{
  "num_hidden_layers": 13,
  "hidden_size": 160,
  "n_experts": 64,
  "experts_per_token": 6,
  "d_expert": 32,
  "d_shared_expert": 0,
  "hidden_act": "swiglu",
  "moe_layers": [0, 1, 2, 3, 4, 5, 6, 7, 8, 9, 10, 11, 12],
  "router_score": "softmax",
  "normalize_top_k": false,
  "routed_scale": 4.56,
  "balance_loss": 0.0027,
  "balance_bias": true,
  "router_z_loss": 0.001,
  "init_std_router": 0.0372,
  "lr_router": 0.00422,
  "num_attention_heads": 2,
  "num_key_value_heads": 2,
  "head_dim": 64,
  "vocab_size": 4255,
  "norm": "rmsnorm",
  "norm_place": "pre",
  "norm_eps": 1e-05,
  "positions": "rope",
  "rope_theta": 10000.0,
  "rope_fraction": 1.0,
  "qk_norm": false,
  "attn_scale": 0.125,
  "tie_word_embeddings": false,
  "parallel_block": true,
  "init": "normal",
  "init_std_qkv": 0.0375,
  "init_std_o": 0.0,
  "init_std_up": 0.0375,
  "init_std_down": 0.0,
  "optimizer": "cautious_adamw",
  "learning_rate": 0.00163,
  "beta1": 0.9,
  "beta2": 0.98,
  "weight_decay": 0.11,
  "lr_head": 0.0128,
  "max_grad_norm": 2.0,
  "warmup_steps": 459,
  "schedule": "wsd",
  "decay_fraction": 0.577,
  "decay_shape": "sqrt",
  "final_lr_fraction": 0.0,
  "batch_tokens": 131072,
  "max_seq_len": 1024,
  "doc_mask": true,
  "train_tokens": 487000000,
  "max_steps": 3716,
  "dataset": "wikipedia_en"
}
Below are experts of layer 4 (counted from 0) of a mixture-of-experts language model. Rows are named router (the router's row for the expert), gate (a neuron's input weights, with its number), up (a neuron's input weights, with its number), down (a neuron's output weights, with its number) and show model dimensions 0-159. Each number is 128 + 24 x the weight over its row's rms, rounded and kept within 0 to 255.
Before each expert's rows: "gets" lists some tokens that make up at least twice as much of what it gets as of all text; "mostly gets" lists some tokens that are sent to it at least half of the time. This comes from a sample of Wikipedia text that the model never trained on. Tokens count by the router's weight.

# expert 48
gets: " | ", "ing", "–", "a", "al", " "
mostly gets: "ala", " team", " forces", "omb", "ung", "ership"
router [116 129 151 133 140 164 136 134 143  80 113 155  93 100 161 155 149 123 176  98 115 127 126  88 141 121 164 147 153 182 151 171 145 104 120  94 137 126 117 141 130 134 127 133 129 133 107 128 126 127 131 197 140 111 142 155 116  76 153 130 152 119 146 136 130 151 163 129 122 135 112  83  95 143 140 122 165 124 152 142 102 133 163 142 138 122  95 115 126 132 155 111 124  74 111 126 144  94 136 120 158 158 114 123 122  95 165 150 135 135 141 157 142 149 146 175 110 104 103 106 127 104  96 133 128  77 162 150  86 198 115 119 138 100 110 153 110  77 126 168 104 149 136 142 111 148 148  93 138 159 109 123 103  94 147 140 123 139 123 151]
gate0 [140 143 151 133 117 156 162 132 162 129  89 127 110 143 138  86 116 110 138 164 141 147  70 131 167 124 140 139  97 132 144 158 117 122  90  95 140 180 123 103 112 166 174 124 148 136 145 112 101 137 117  97 161 130 117 178 118 115 128 136 110 114 133 147 127 126 148  97 124 103 138 103 117 119 158 119 176 182 136 189 139 144  99 118  78 131 149  90 108 109 175 100 128 130 100  85 112 139 102 157  97 158 148 151 107 149 174 126 124 145 162 153 128 124 143  99 124 129 119 134  81 143 134 119 139 139 120 135 149 120 120 109 136 140 141 140 175  87 142 113 132 133 104 118 112 184 143 118  84 139 127 125 126  97 116 118  67 126 141 148]
up0 [111 145 147 149 111 126 140 113 135 144 120  82 139 117 132  90 163 123  89 137  86 130 125 112 138 104 116 140 153 152 119 127 100 133  78 143 139 116 161 144 154 120 184 150 126 134  41 117  86  89  94 132 127 153 133 108 146 111 115 149 128 150 114 171 104 111 147 101 120 145 135 168  86 151  77  99  93 119 122 101 142 131 155 136 116 154  86 130 138 135  90 137 135 156 105 120 111 129 108  97 136  81 147 154 140 136 100 132 130 106  98 141 148 153 153 123 137 104 102 165 137 143 117 187 128 120 129 126 146 104 143 162 107 123 128 101 130  85 133 105 143 180 124 123  96 129 125 115 114 111 143 140  87 143 153 124 149  67 136 141]
down0 [128 139 109 159 123 160 164 125 162 133 148 176 156  93 125 134 116 106  96 143 118 100 164 139 133 143  68 136 115 100 142 132 130 129  98 114 136 176 124 110 158 162 141 122 138 100 123 179 135 136 194 114 121 162 118 147  96 128 133 138 147 139 114 134 129 164 124 131 161 146 106 128 141 144 152 138 140 150 113 117  94 115  84 134 123 122 127 112 116 125 132 145 159 130 108 115 118 127  66 151 110 132 160 166 136 152 126 101 142  87 133 148 137 117 151 123 123 136 124 164 144 129  63 125 185 122 138 125 157 126 135 171  98 112 117  81 132 124 171 138  86 125 100  73 103 146  95 138 133  97 106 125 142  90 154 106 103 142 140 178]
gate1 [145 134 142 166  60 158 133 153 146 155 142 120 130  73 114 157 124  94 111 115 129 124 126 122 130 122 108 140 109  94 100 111 159 122 130 128 144 162 166  89 124 130 185 136 119 118 115  68 141  85 129 145 152 139 157 112 124 128 113 130  90 127 136 152 140 100 112  92  86 168 120 118 127 148 130 108 127 133 161 134 150 127 136 147 143 103 143 146 134 126 158 165 179  87 136 115 143 150 112 141 160 110 134 131 137  94 135 130 144 168 150 142 133 147 133 144  74 123 151 174 120 134 109 178 160 125 134 132 104 130 172 129 162 140 127  88 128 124 109 178 121 115  82 141  89 148 147 103 136 149 114 104 108 117 148 149 112 144 109  69]
up1 [114 100 153 155 195 116 122  81 127 107 157 108  91 149 129 136  78 117  98 152 157  96 123 110 120 149 115 148 151 147 131 109 126 124 143 156 130 126 121 142 129 126 123 107 114 136 146 148 117 109 126 108  95 167 119 135 133 122 146 135 105 102 151 127 109 114 189 120 128  66 127 100 129 146 133 132 118 114 111 153 153 128 146 126 150 132 140 117 182 157 131 111 112 129 153 150 134 114 134 115 146 150 142 162 131 190  95 160  91 159 152 152 108 149 112 127 150 131 104 127 167 190 118 134 127 141 157 142  96  89 133 128 117  87 158 139 136 148 131  76 103 165 169 121 174 180 111 135 138 106 120 114 107 129 100 125 139 128 169 177]
down1 [105 148 166 111 154 125 176 157 138 146 136 110 116 139  95 132 111 120 120 113 107 102 101  88 142 106 118 122 127 128 147  87 129 129 122 139  98 137  99  69 109 117 124 113 132 115 155 141 160  83 134 136  81 126  78 155 134  99 104 156 144 154 120 161 132 138 155 116 106  73  83 112  93 173 160 129 148 151 112 143 176  94 128 110 150 134 100 132 177 152 182 114 107  95 156 113  92 153 138 126 129 126 111 121 120 103 130 132 115 144 134 142 126 133 141 137 166 131  78 162 102 121 112 121 137 148 162  82  90 150 125 120 130 141 113 145 161 148 168 130 102 140 102 149 105 113 113 121 139 125 120  82 124  95 170 127 102 103 155 148]
gate2 [132 154  79 146 138 146 126 147 103 113 141 150 135 109 147 138 130 119 168  80 135 143 118 154 154  77 101  95 149 137 112 161 112 149 126 122 171 146 121 131 105 136 124 118 120 137  92 156  87 101 104 137 114 129 134 130 104 142  88 101 145  99 187  99 142 186 140  99 115 142 147  94 100 121 112 112 104 140  83 168 130 118 135 154 126  95  76 102  92  85 138 126 127 117 150 144 163 149 153 118 127 128 117 149 124 163 185 134 130 105 120 138 180 116 128 167 161 122 144 121 163 120 115 117 146 130  97 124 143 133 151 146 114 115 139 116  69 111 122 139 128 156 145 144 138 163 122  81 147 138 117 169 104 109 143 155 149 154 138  88]
up2 [168 141 135 111 113 146 175 148 102 148 122 139 151 164 159 140 144 145 161 126 119 157  81 140 145 125 145  85 143 152 113 126 113 144 131 138 131 150 101  70 103 112 125 117 104 161  71 115 135 142 130 152 151 132 103 131 110 133 120 183 162 144 154 136 144 100 101 110 121 157 155 135 139 164 147 128 122 127 159 144  91 101 130 149  80 122 124 150 110 121  80 134 154  87 139 101 141 134  84 126 131 125 136 138 132 155 136  83 119  83 173 102 171 101 147 167 138 107 152 121 152 105 111 106 158 127  75 118 132 144 159 144 112 151 144 120 128  85 108 130 130 123 108 138 115 155  93 110  72 131 118 114 132 147 100 137 123  69 120 122]
down2 [147  77 105 163 101 152 107 133 123 128 125 125 120  89 156 165 124 146 155 109 128 182 157  99 138 126 130 140 106  99 101 139 137 132  93 118 171 122 150  91 133 131 107 120 142 154 113 139 134 116  73 142  94 149 136 152 131 156 169 102 121  78 136  98 116 147 130 159 148 100 119 127 133  95 125 143 152 118  97 137 122 119 147 166 147 178 147 122 121  83 150 149 107 133 103 102 155 131 127 171 146 120 139 128 109 138  89 157  85  93 116 123 125 120  79 134 125 141 140  89 103 128 151 103 151 156  61 130 129  96 163 143 115 140 136  84 123 169 114 118 135 173 124  99 148 146 123 125 161 120  82 139  98 147 123 133 137 136  85 112]
gate3 [168 162 112 103 123 121 170 131 152 129 133 111 124  80 123 190 170 117 112 112 100 131 136 124 141 135 117 139 157 122 141 126 114 131 109 135  91 143 134 114 147 141 122 111 102 110 164 150 112 118 106 128 130 153 150 151 183 102 124 164 133  54 114 153 122 178 131 132  94 155 135 120 143 150 136 131 140 143  95  92 129  68 160 152 124 128 131 142 119 150 126 108 173  89 148 123 136 139 102 107 145 174 136 134 146  93  94 161 132 105 111 131 125 135 129 148  81 120  89 123 104 117  97 115 106  94 138  94 113 126 140 133 154  61  93 123 130 132  88 128 155 151 122 115 114 140 160 170  84 113 125 135 133 119 119  97 179 121 135 119]
up3 [102  44 136 151 148 120 156 184 148 130 147 143 157 141 131 138 137 132  85 140 158 150 121 144 139 132 116 116 117 105  99 144 132 115 120 101 146 123 127 159 101 171 145 147 139 145 139 116 115 136 119 119 129 153 115 160 152  97  88 147 122 130 161 145 134 146  69 122 129 155 142 123 131 103 139 151 132 161 156 162 142 125 121 149 141 142 146  86  76 139 155 116 124  80 141 180 167 128  95 119  87 110 153 121 136 120 152 120 116 120 108 141  79 190 129 123 123 111 145 117 120 132 184 126 140 123 123 100 127 101 101 127 147 162 119 108 104 194  92 106 171 162 174 150 104 133 113 130 125 114 114 137 102 109 131 140 145 125 145 111]
down3 [108 154 159 101 155 150  78 136 101 150 126 102 139 105 121  85 135 153 119 157 116 108 166  67 163 133 122 133 107 134 147 149 121 123 138 107 185 109  90  85 194 103  97 146 129 164 143 140 142 114 119 172 152 132 107  76  99 109 127 174 160 162 110 129 132 135 146 142 105 109 153  91  99 108 106 114 136 111 103  98  97 125 125 125 143 102 119 168 129  69 135 119 110 154 161 151 133 100 125 136 131 101  85 143  97 123 142 109 141 145 102 141 141 113 183 151  96 153 146 100 105 126 108 110 134 103 130 126 106 122 126 130 130 132 112 153 109 116 133  94 144 120 120 130 118  94 130 133 146 131 132  98  94  74 105 125 115 118 104 111]

# expert 59
gets: "ic", "it", "ed", "ing", "al", "il"
mostly gets: " later", " number of", " third", " different", " various", "ation of"
router [124 141 129 126  87 166 125 126 168 105 114 117 122 108 199 180 135 133 151  99  87 123 110 102 131 146 164 151  94 183 145 145 141  75 159  99 146 134 155 141 125 126 118 118 107 136 131 122 122 102 184 134 122 109 143 154 143 117  74 118 116 150 142 155 103 129 148 130 144 142 110 122 107 133 106 145 141 100 133 140  83 160 139 128 106 111 156 116 141 140 134 114 123 139 113 135 127 135 164 108 139 153  95 115  92  99 155 196 140 103 155 152 133 117 150 105  99 133  91 114 170 132  71 153 133  75 143 137  97 173 153 132 157 139 137  89 124  91 135 134 122 157 121 152  98 129 129 130 160 136 110 113 106 151 148 120 106 148 152 127]
gate0 [170 118 131 123  69 133 123 163 141 114 127 109 108 111 141 186 145 122 156 101  75 148  99 114 124 120 130 133 101 125 138 127 131 105 162 130 126 127 128 111 143 144 119 106 133 134 110 122 126  94 197 119 142 142 126 143 111 133 131 151  80 158  90 151 140 133 149 105 204 170 143 147 151 172 126 129 106  63 151  85 138 113 139 131 110 145 119 148 146 158 126 100 134 123 169 106 150  89 146 101 150 140  79 126 106 109 121 171 124 142 173 129 121 129 132 130 116 154 151 153 145 109  79 153  99 100 113 169 124 136  77 115 166 115 129 125  95 125  79  91 124 115 136 142 109 112 120 133 129 102 129 110 142 146 147 130 125 134 112 124]
up0 [153 135 143 100  67 130 109 167 162 119 121 100  88 110 119 167 160 127 160  66 143 140 115 112 126 109 117 172  99 128 128 158 117  77 115 127 140 154 160 129 132 144 108  93 122 139 124 138 132 103 163 128 106 145 121 130 124 119 122 144  58 162 106 140 147 131 161 133 153 136 136 121 132 117 121  99 103  64 118 130 126 104 118  98  76 140 118 172 152 169 126 128 122 154 162 112 157 110 111  95 149 131 115 137 112 153 148 139 138 130 121  93  97 120 118 115 134 131 108 115 166 167  99 165 119  98 119 131 122 140 124 114 152 139 132 151 101 135  78  80 132 115 143 157 105 109  95 163 140  82 124 112 146 157 152  88 145 114 109 147]
down0 [170 111  97 172 138 141 108 104 140 141 155 101 165 132 112 108 123 141 109 166  89 125 156 120 118 156 182  88 138 131  94 134 136 162 101 155 105 111 139 143 132  88 115 123 118  80 154 141 137 138 107 162 141 112 114  98 148 133 167 147 152 121 114 129 130 114 148 112  92 123 107  95 144 120 107 124 115 126  84 187 101 102 134 134 146 175 154 117 135 135 111 120 150 129 139 151 133 126 120 132 144 108 158 174  84 115 144 113 133 150 126 163 125 100 141 139 139 139 116  90 135 184 200 131 141 124 108 151 121 120 188 140 111 123 136  98 123 112  68 119 113 131 140 142 135 114  72 114 155 146 126 136  94 128 103 143  88 134  97 134]
gate1 [123 118 134 138 179 124  88  99 127 109 155 111 134  98 145 118 142 158  91 139  88 119 179 123 166  73 172 126 116 143 119 118 158 151 127 135 139 143 136 173 113  76 114 146 113 128 116  92 111 159 108 164 118 141 136 147 112 179 134 105 125  94 101 123 126 138 137 109 133 131 139 150 140  93 119  96 107 158 134 158 124 124 147 125 121 111 111  87 134 133 143 101 122 121 117  53 128 155 162 132 163  98 136 105  83 119  97 120 120 102 125 131 150  78 127 156 137 122 131 134 141 110 128 163 115 148 142 112 129 143 165 139 115 111  81 136 153 134 120 141 127 186 147 131 110 150 112 148 116  91 160 102 143 114 121 125 124  65  85 164]
up1 [126  95 156 150 113 116 111 119 140 142 117 110 143 123 114 133 136 115 137 133 105 156 137  86 154 146 100 103 111 174 163 126 127 134 144 109 146  93 123  92 102 119 156 137 147 128 128 157 137 165 179 103 168 128 103 158 107 127 137 160 138 147 146 113  94  77 135 108 131  97 123 119 162 126 157  92 105 148 123  90 114 132 167 122 137 153 164 127 118 122  94 139  98  94 127 105  89 119 116 130  97 146  98 112 124 115 136 111 130 149 101 137 114  87 146 145 115 136 166 157 111  99 153 118 121 157 124 181 140 137 103 131 150 160  74 111 125 124 188 169 125 139 131 124  61 125 144 145  99 144  96 134 127 106 120 200  89 102 126 124]
down1 [136 192 126  94 167 153 149 136 132 144 117  80  93 121 170 146  90 124 145 128 130 154 128 145 159  89 157 127 113 151 147 182  92  84 107 191 144  86 126 123 111 147 146 115 101 117 126 100 158 132 107 109 148 160 107 132 169 148 134  91 109 129 110 132 103 115 109 133 115 151 140 128 148 106 100 134 142 131 113 133 125 137 135 147 132 148 111 155  86  75 128 151 134 134 131 128 156 130 115 103  91 119 150 113 127 145 162 122  73 160 145 117 164 108 130 126 178 136 129  76  98 128 126 117  98 114  98 134 105 137 127 149 106 108 113 119 112  89 122 123 104 134 176 111 152 147 135 149 105 112  95  95 163 163 118  90 121 163 124 138]
gate2 [131 153 121 107  96 134 137  72 146 121 120 136 122 135 113 154 146 141 146  79 113 125 154 117 161 182 110 142 174 171 148 134 105 128 129 191  88 118 129 168 156 127 140 101  83 122 152 148  85 122 149  90 140 108  96 127 164 106 131  95 114 110 161 121 111 122 133 104 121 121 121 124 111 150 128 154 130 103 146 148 131 118  98 128 139 107  92 123  68 105 148  86 118  96 130 122 118 136 153 146 114 116 169 147 140 145 172 141 110 133 166 128 141 115 134 122 127 151 115 130 139 126  65 148 123 105 161 154 116 149 124  87 143 103 123 111  77 140 118 102 145  99 162 101 160 113 184  91 146 140 140 108 132  90 101 126 137 147 116 132]
up2 [157 112 126 168 146 139 133  88  95 132 126 117 161 122 142 122 137 135  90 113 141 147  85 111 137 138 128 165 101 121 145 122  96 105 171 108 178 115 132 166 164 140 132 182 162 118 108 127 126 137 118 109 138 134 134 161 109 123  67 130 147 136 152 135 150 159 108 122  74 153 172 124 107 114 142 146 119 124 130 121  96 102  87  91  58 128 138 135 122  92 123 150 134 106 144  98 140 130 118 129 123 121 124  96 154 121 176  77 120 153 111 134 152 114 133  84 139 144 117 149 119 178 113 125 156 135 142 135 109 149 119 118 156 120 145 176 139 156 149 129 146 131 100 130  87 120 134 156 121 125 146 167 135  89 171 153 131 162 134 178]
down2 [170 134 155 166 141 153 119  80 120 175 132 148 122 101 117 117 107 138 126 130 130 113  95 101 129 142 111 139 112 154  83 172  97 148 139 117 146 160  91  93 139 133 114 140 116  98 126 127 152 109 122  91 125 139 120 132 140  97 101 119 100 117 112 120 118  96 154 120 141 139 126 149 167 137 141 113 141 102  97 104 114  82 144  89  98 141 129  93 106  89 100 184  85 127 141 147 126 100 123 113 116 162  87 160 126 176 150 145 131 156 120  79 151 136 130 121 182 136 122 117 166 165 121  91  81 143 120 139 108 118 116  74 105 152 119 160 135 126 187 132 104 142 127 125 177 115 130 132 108 143 118 132  98 160 132 143 140 159 118 119]
gate3 [125 110 164  85  99 119 118 133 120 156 160 145  73 107 101 151 119 112 138 132 131 105 177 172  90 117 177 147 138 122  93 150  88  99 125 138  94 132 112 157 153 123 137 126 144 132 149 154  97  79 120 104 128 107 155 124 111 121 131 114 101 137 143 139 106 174 155  75  92 122 126 115 107 118 137 163  87 134 104 152 134  87 110 148 108 117 130 140 141 138 176 119 165 106 116 138 122 132 171 153 118 143 144 143 103 132  71  80 103 132 102 140 120 145 124 132 128 128 174 166 117 123 127 109 106 116  93 105 179 163 161 134 114 121 118 122 153  84 135 112 136 157 106 116 154 122 102  98 123  95 116 148 134 135 166 129  93 111 144 152]
up3 [125 133 143 178 172 119 115 136 111  94 160 144 103 119 172  78 143 139  96 101  62 124  64 129 129  97 122 128 118 150  76 116 165 117 174 150 160 125 148 110 110 106  99 135 133 122 180 135 126 115  96 191 138 140 135 119 152 105  96 117 102 106 148 132 113  92 117 145 110 126 121 114 141 103 132 118 127 150 151 103  96 148 126 132 116 118 116  95 123 166 146 147 104 120  81 129 129 138 129 152 135 128 106  98 137 149 122 114 154 135 149 122 102 111 104 131 111 121 114 118 120 155 140 140 172 114 103  88 146 184 175 154 138 136 142 151 125 111 151 125 106 121  96 112 113 139 128 141  94 189 152 134 102 110 133 161 145 168 144 131]
down3 [131 126 150 146 123  93 118 126 128 124 174 137 139 106 160 151 121 137 150  52 106 126 112 111 135 122 126 175 102 147 108 137 134 147 132 131 139 146 128 138 100 125 109 125 125 102 135 138 141 142 121 161 174 147 190 116 157 153 142 118 193 160 171 107 113 102 101 126 109 173 110 116 148 121 122 143 108 115 182 111  79  98 123 126 104 180 150  71 135 116 126 125 151 131 136 145 129  92 128 121 170 133 137 149 151 123 180 109 150 113 155  91 148 127 106 146 135  93  96 119 140 100 128  96 120  86 133 145 137 165 122 155 129 122 144  92 109 135 106 131 141 147 151 140 155 133 131 142 169 153 136 175 140  95 125 158 107  85 125 138]

# expert 22
gets: "\n", ".", " |", "-", "\n\n", ";"
mostly gets: "\n", "ation.", "es.", "  -", "- \"", "ia."
router [ 92 119 146 131 119 141 160 117 132  97 144 141 119 122 149 150 135  94 123 114  86 171  98  78 120 145 138 127 150 127 152 132 110  84 128 111 125 161 172 135 174 121 131 119 116 105 122 130 120  94 152 163 128 137 161 149 160  93  96 116 136  91 124 155 103 162 157 114 152 152 129 132  81 135 102 142 139 133 134 152 122 142 150 151 147 119 111  87 152 135 152 125 135 109 101 155 135 131 151  95 195 157  88 153  71 123 159 157 113 103 116 153 153 129 142 142 127 124 108 158 127 130 110 154 164  97 134 123  89 146 158 145 110  42 115 114 138 110 146 121 113 170 108 151 122 167 133 106 138 141 107 154 117 125 156 116 131  96 162 117]
gate0 [108  91 143 107 163 148 143 116 153 130  72 176 110 137 107 178 105 115 148 172 114 138 121 156 129  94 126 149 142  98 196 119 164 122 117 114 121 141  99 115 147 129 115 148  98 142  93 140 118 110 107 128 113 155 165 116 105 111 135 115 155  64 155  95 152 162 137 102 150 116  95 110 158 114 110  83 152 154 135 129 121 145 179 123 149 138 104 140 121 125 116 118  99 175 130 153 139 116 123  81 149 151 100  86 127 123 164 112 128 149 133 131 147 157 132 167 146 111 136 113 162 112 106 151 102 134 159 142 137 143 124 131 112 118 126 153 162 117 100 133 134 144 127 126 173  94 126  99 151 119 135 134 118  84 117 143 112  71 133  91]
up0 [122 120 138  39 180 131 129 208 139 105 114 143 141 111  85 159 131 182 129 186 149 135 135 157 108  89 101 112 173 108 125  99 162 139 136 125 154 112 119  86 146 159 143 135 119 165 141 159 158  76 104 121 108 134 107 131 125 113 124 157 116 172 141 131 129 143 126 116 102 121 133 130 143 104 127 134 154 131 115 152  93 156 148 132 112 111 135 141  83 185 122 122 127 155 110 144 127  92 129 131 107 123 141 108 176 126 130 122 124 135 117  98 119 175 118 137 133 116 119 119 144 120 125 101  99 154 130 147 129 113 127 106 129 144 127 128 119 153 130 121 131 115 142 134 123 125 137 127 133 119  84  82 118  83  76 132 157  82 141  98]
down0 [145 111 120 140 139 105 138 113 146 139 109 134 133 161  91 133 118 108  82 116 120 126 142 133 126 116 186 157 136 116 127  76 117 128  99  72 152 148 138 132 104 171 159 109 139 155 107 139 158 140 111 115 112 142 128  86 107 129 103 180 110 131 121 138 152 141 138 136 141  72 110 157 163 126 155 134 134  69 113 157  94 143 157 119 153  77  97 114 164 149 117 105 150 129 185 142 158 143 123 139 152 129 116  68 109 146 129 139 144 109 108 106  90 104 130 110 164 116 187 135 101 100 135 117 122 112 107 122  93 111 159 121 101 158 133 109 120 169  91  92 126 141 131 124 141 115 120 133  85  82 110 104 128 104 128 149 134 123 142 127]
gate1 [ 97 145 126 123 147 130  99 125 117 152 174 134 115 145 112 135 184 128 130 108 124 166 147 136 133 178 154 127 127  64 151 111 155 136  74  90 100  79 129 141 100 126  91 119 115 125 126 126 109 157 101  73 202 114 104 130 114 147 146 122 153 109 138  73 131 123 111 136 102 144 126 161 102 161 113 133 145 121 144 112 140 116 163 102 159 115 123 143 176 110 160 109 128 109 119 169  91 115 101 123 150 133  98  98 138  85 130 125  83  71 127 136 110 125 135 122 104  99 133 121 100 127 108 163 118 141 157 148 162 134 148 144 114  89 119 100  94 139 124  91 109 139 131 129 121 139 107 121 132 171 140 153 153 111 116 119 129 104 122 117]
up1 [115 135 153  63  96 125 171 155 135 121 152 112 140 125  85 166 155 148 110 139 117 140 139  98 125 147 119 102 164  94 161 114 118 151  97  92 117 134 192 116 172  84  88 112  92 102 139 140 151 155  88 133 123 131 107 102 155 117 131 110 114  76 117 127 129 130 119 121  99 150 129 135 108 114 128 161 150 131 122 103 144 115 172 152 173 115  86 114 116 140 140 111 145 144  87 155 115 130 110 109 100 109 155 103 147 132 155 117 149  80 152 130 108  98 114  91 120 114 114  97 105 102 120 133 123 125 119 116 119 138 162 128 146  94 133 113 141 137 118 127 166 168 123 122 104 116 148 120 140 130 112 110 152  66  85 118 145 127  98  71]
down1 [146 122 125 123 119  35 144 130 129 175 145  85  82 200  71 166 129 122 130 144 141 141 171  91 112 129 136 148 106 109 142 137  98 132 144 103 100 139  76 116 126 117 104 100 141 173 125 112 148 121 114 114 130 170 106 104 102 110 116 141 129 130 116 106 133 141 120 166 165  94 130 110 120 137 139 158 124 135 121 151  94 141 169 129 126 130 127 140 147 142 146 151 149 111 125 165  83 116  87 109 142 134 149 120 133 159 149 155  89 143 104 121 118 118 117 148 117 163 133 113 111  97 111  86 151 100  95 172 132 106 120 138 130 123 162 126 116 142  96 102 104 128 125 157 162 118 121 174 120 128 120 138 159 119 117 157 156 147 155 120]
gate2 [181 137 111 172 107 109  91  61 145 126 128 125 121 124 162 113 140 134 117 100 133  78 117 144 126 131 142 137 127  88 113 150 114 123  98 111 116 148 122 201 111  72 125 181 121 136 137 124 116 101 137 120  70 130 135 145 108 150 102 100 142  74  97 164 106 109 101 113 150  97 136 113 132 181 122  82 106 120 133 145 110 113  96 133 118 135  82 115 129 152 124 123  57 134 127 165 119 157 144 148 130 149 218 122 124 110 146 139 115 112 140 129 125 115 120 102 130 103 121 150 125 138 143 120 113 111 141 143 107 141 147 143  95 101 117 112 125 106 145 132 161 145 141 145 132 150 149 107 114 133 143 127 109 163 132 119 147 155 121 129]
up2 [145 102 137  99 176 149 113 165 133 104 121 110 135 112  44 139 140 132 133 142 106 156 108 128 128 125 162 119 102 121 147 129 104  99  89 159 178 108 118  88 160 140 144  97 133 156  93 145 133 122 128 145 184 128 128 136 129 103  73 115 138 211 136  78 147 163 144  97  87 140 139 148 117 111 127 179 166 128  76 121 143 119 114 106 129 119  89 156 142 136 114 129 149 165 165 145 131 134 160 141  95 138 107 117 157 115 128 136 121 137 126 119 131 112 121 140 106 125 134 133 157 115  86 127 150 142 129 132 119 130 132 100 142 133 161 152 167 132 133 110  93 139 163 117 113 128  97 176 126 111 154 138 137 113 137 139 130 106 141  90]
down2 [136 143 109 116 109 159  91 135 146 156 150 109  98 109 130 173 126 130 176 159 107 171 119 126 140 102 123 127 138 123 151 149 110 149 139 152 113 152 102  96 176 127 155 149 100 119 110 110 127 125 155 127 107 142 111 116 134 153 160 131 143  82 126 129 115 142 100 116 107 118 171 103 141 121 157  73 114 158  97 137 153 141 114 165 125 154 130 141  72 169 113  82 116 102 116  84 106 116 147 112 142 123 124 166 126 107 126 147 132 122 161  83 149 112 179 143 160 139  99  85 133 135  97 117 161 152 136 160 126 114 169 124 120 121 187 134 105 128 123 139  77 117 126 134 145 106  77 115 117 141 152  98 159 157  79 128 123 133 145 144]
gate3 [130 136 118  60 146 139 163 120 139 103 125 143  95  99 104 179 163 162 134 116 131 171 138 141 122 125 129 118 143 124 145 112 130 150 141 105  98  79 131 160 117 193 111 171 107 127 130 140 121 127 130 138 139 144 142 145 136 111 158 115 150 134 137  99 108 128 112 145 110 169 122 137 148  74 154 131 144 136 147 119 103 123 154 122 131 131 162 146 122 138 126 134 226 150 136 145 125 125 134 149 132 115 108 129 149 141 130 124  97 123 157 125 220 116 132 139 116 131 142 117  88 121 120 135 152 149 121 108 140 128 104 127 110 195 119 155 124 140 126 164 103 121 109 134 162 129 109  45 111 140 116 147 153 116 123 136 107 129 107 141]
up3 [112 126 101  73  59 132 113 154 132  81 123 122 100 153 143 142 120 115 121 153  94 122 144 129 145 148 136 122 105 181 187 112 148 121 102 147 140 113 149 166 124  67 128 152 132  86 147 139 139 139 172 129 133 111 154 153 132 172 124 115 129  93 142  90 118 124 127 137 155 152 162 105 145  93 113 166 144 139 153 100 163 102 112 146 180 119 126 168 100 140 101 144 130  87 138 130 136 116 157 107 130 152 128 107 106 159 159 110  96 128 173 103 133  77 139 166 100 125 115 166 110 118 119 105 134 114 124 121 117 118 103 114 152 140 119  95 136 156 150 135 117 153 115 151 152  86 120 143 139 161 170 149 140 139 125 153 121 102 121 119]
down3 [ 98 175 118 152 158 148 112 142 113 167 145 149 148 116 137 114 101 108 156  87 147 139  82 151 138 122  92  87 121 125 114 137 102 139 133 184  94 150 132 131  92  99  91 109 130 122 120 101  97 139 110 121 153 120 139 149 123 143 115 128 131 110 114  77 162 139 126 110 102 100 149 106 141 134 163 145 136 150 109 149 148  85  78 146  58 105 146 100 115 136 119  84  88 124 124 132  84 112 173 133 112 145 134 105 139  93 159 145 151 143 149 114 115 115 144 126 118 137 170 112 156  96 130  93 144  92 111 158 111 122 133 114 146 123 149 103 146 102 119  94 120 116 145 133 141 172 161 150 142 167 131 125 124 168 126  87 157 136 117 166]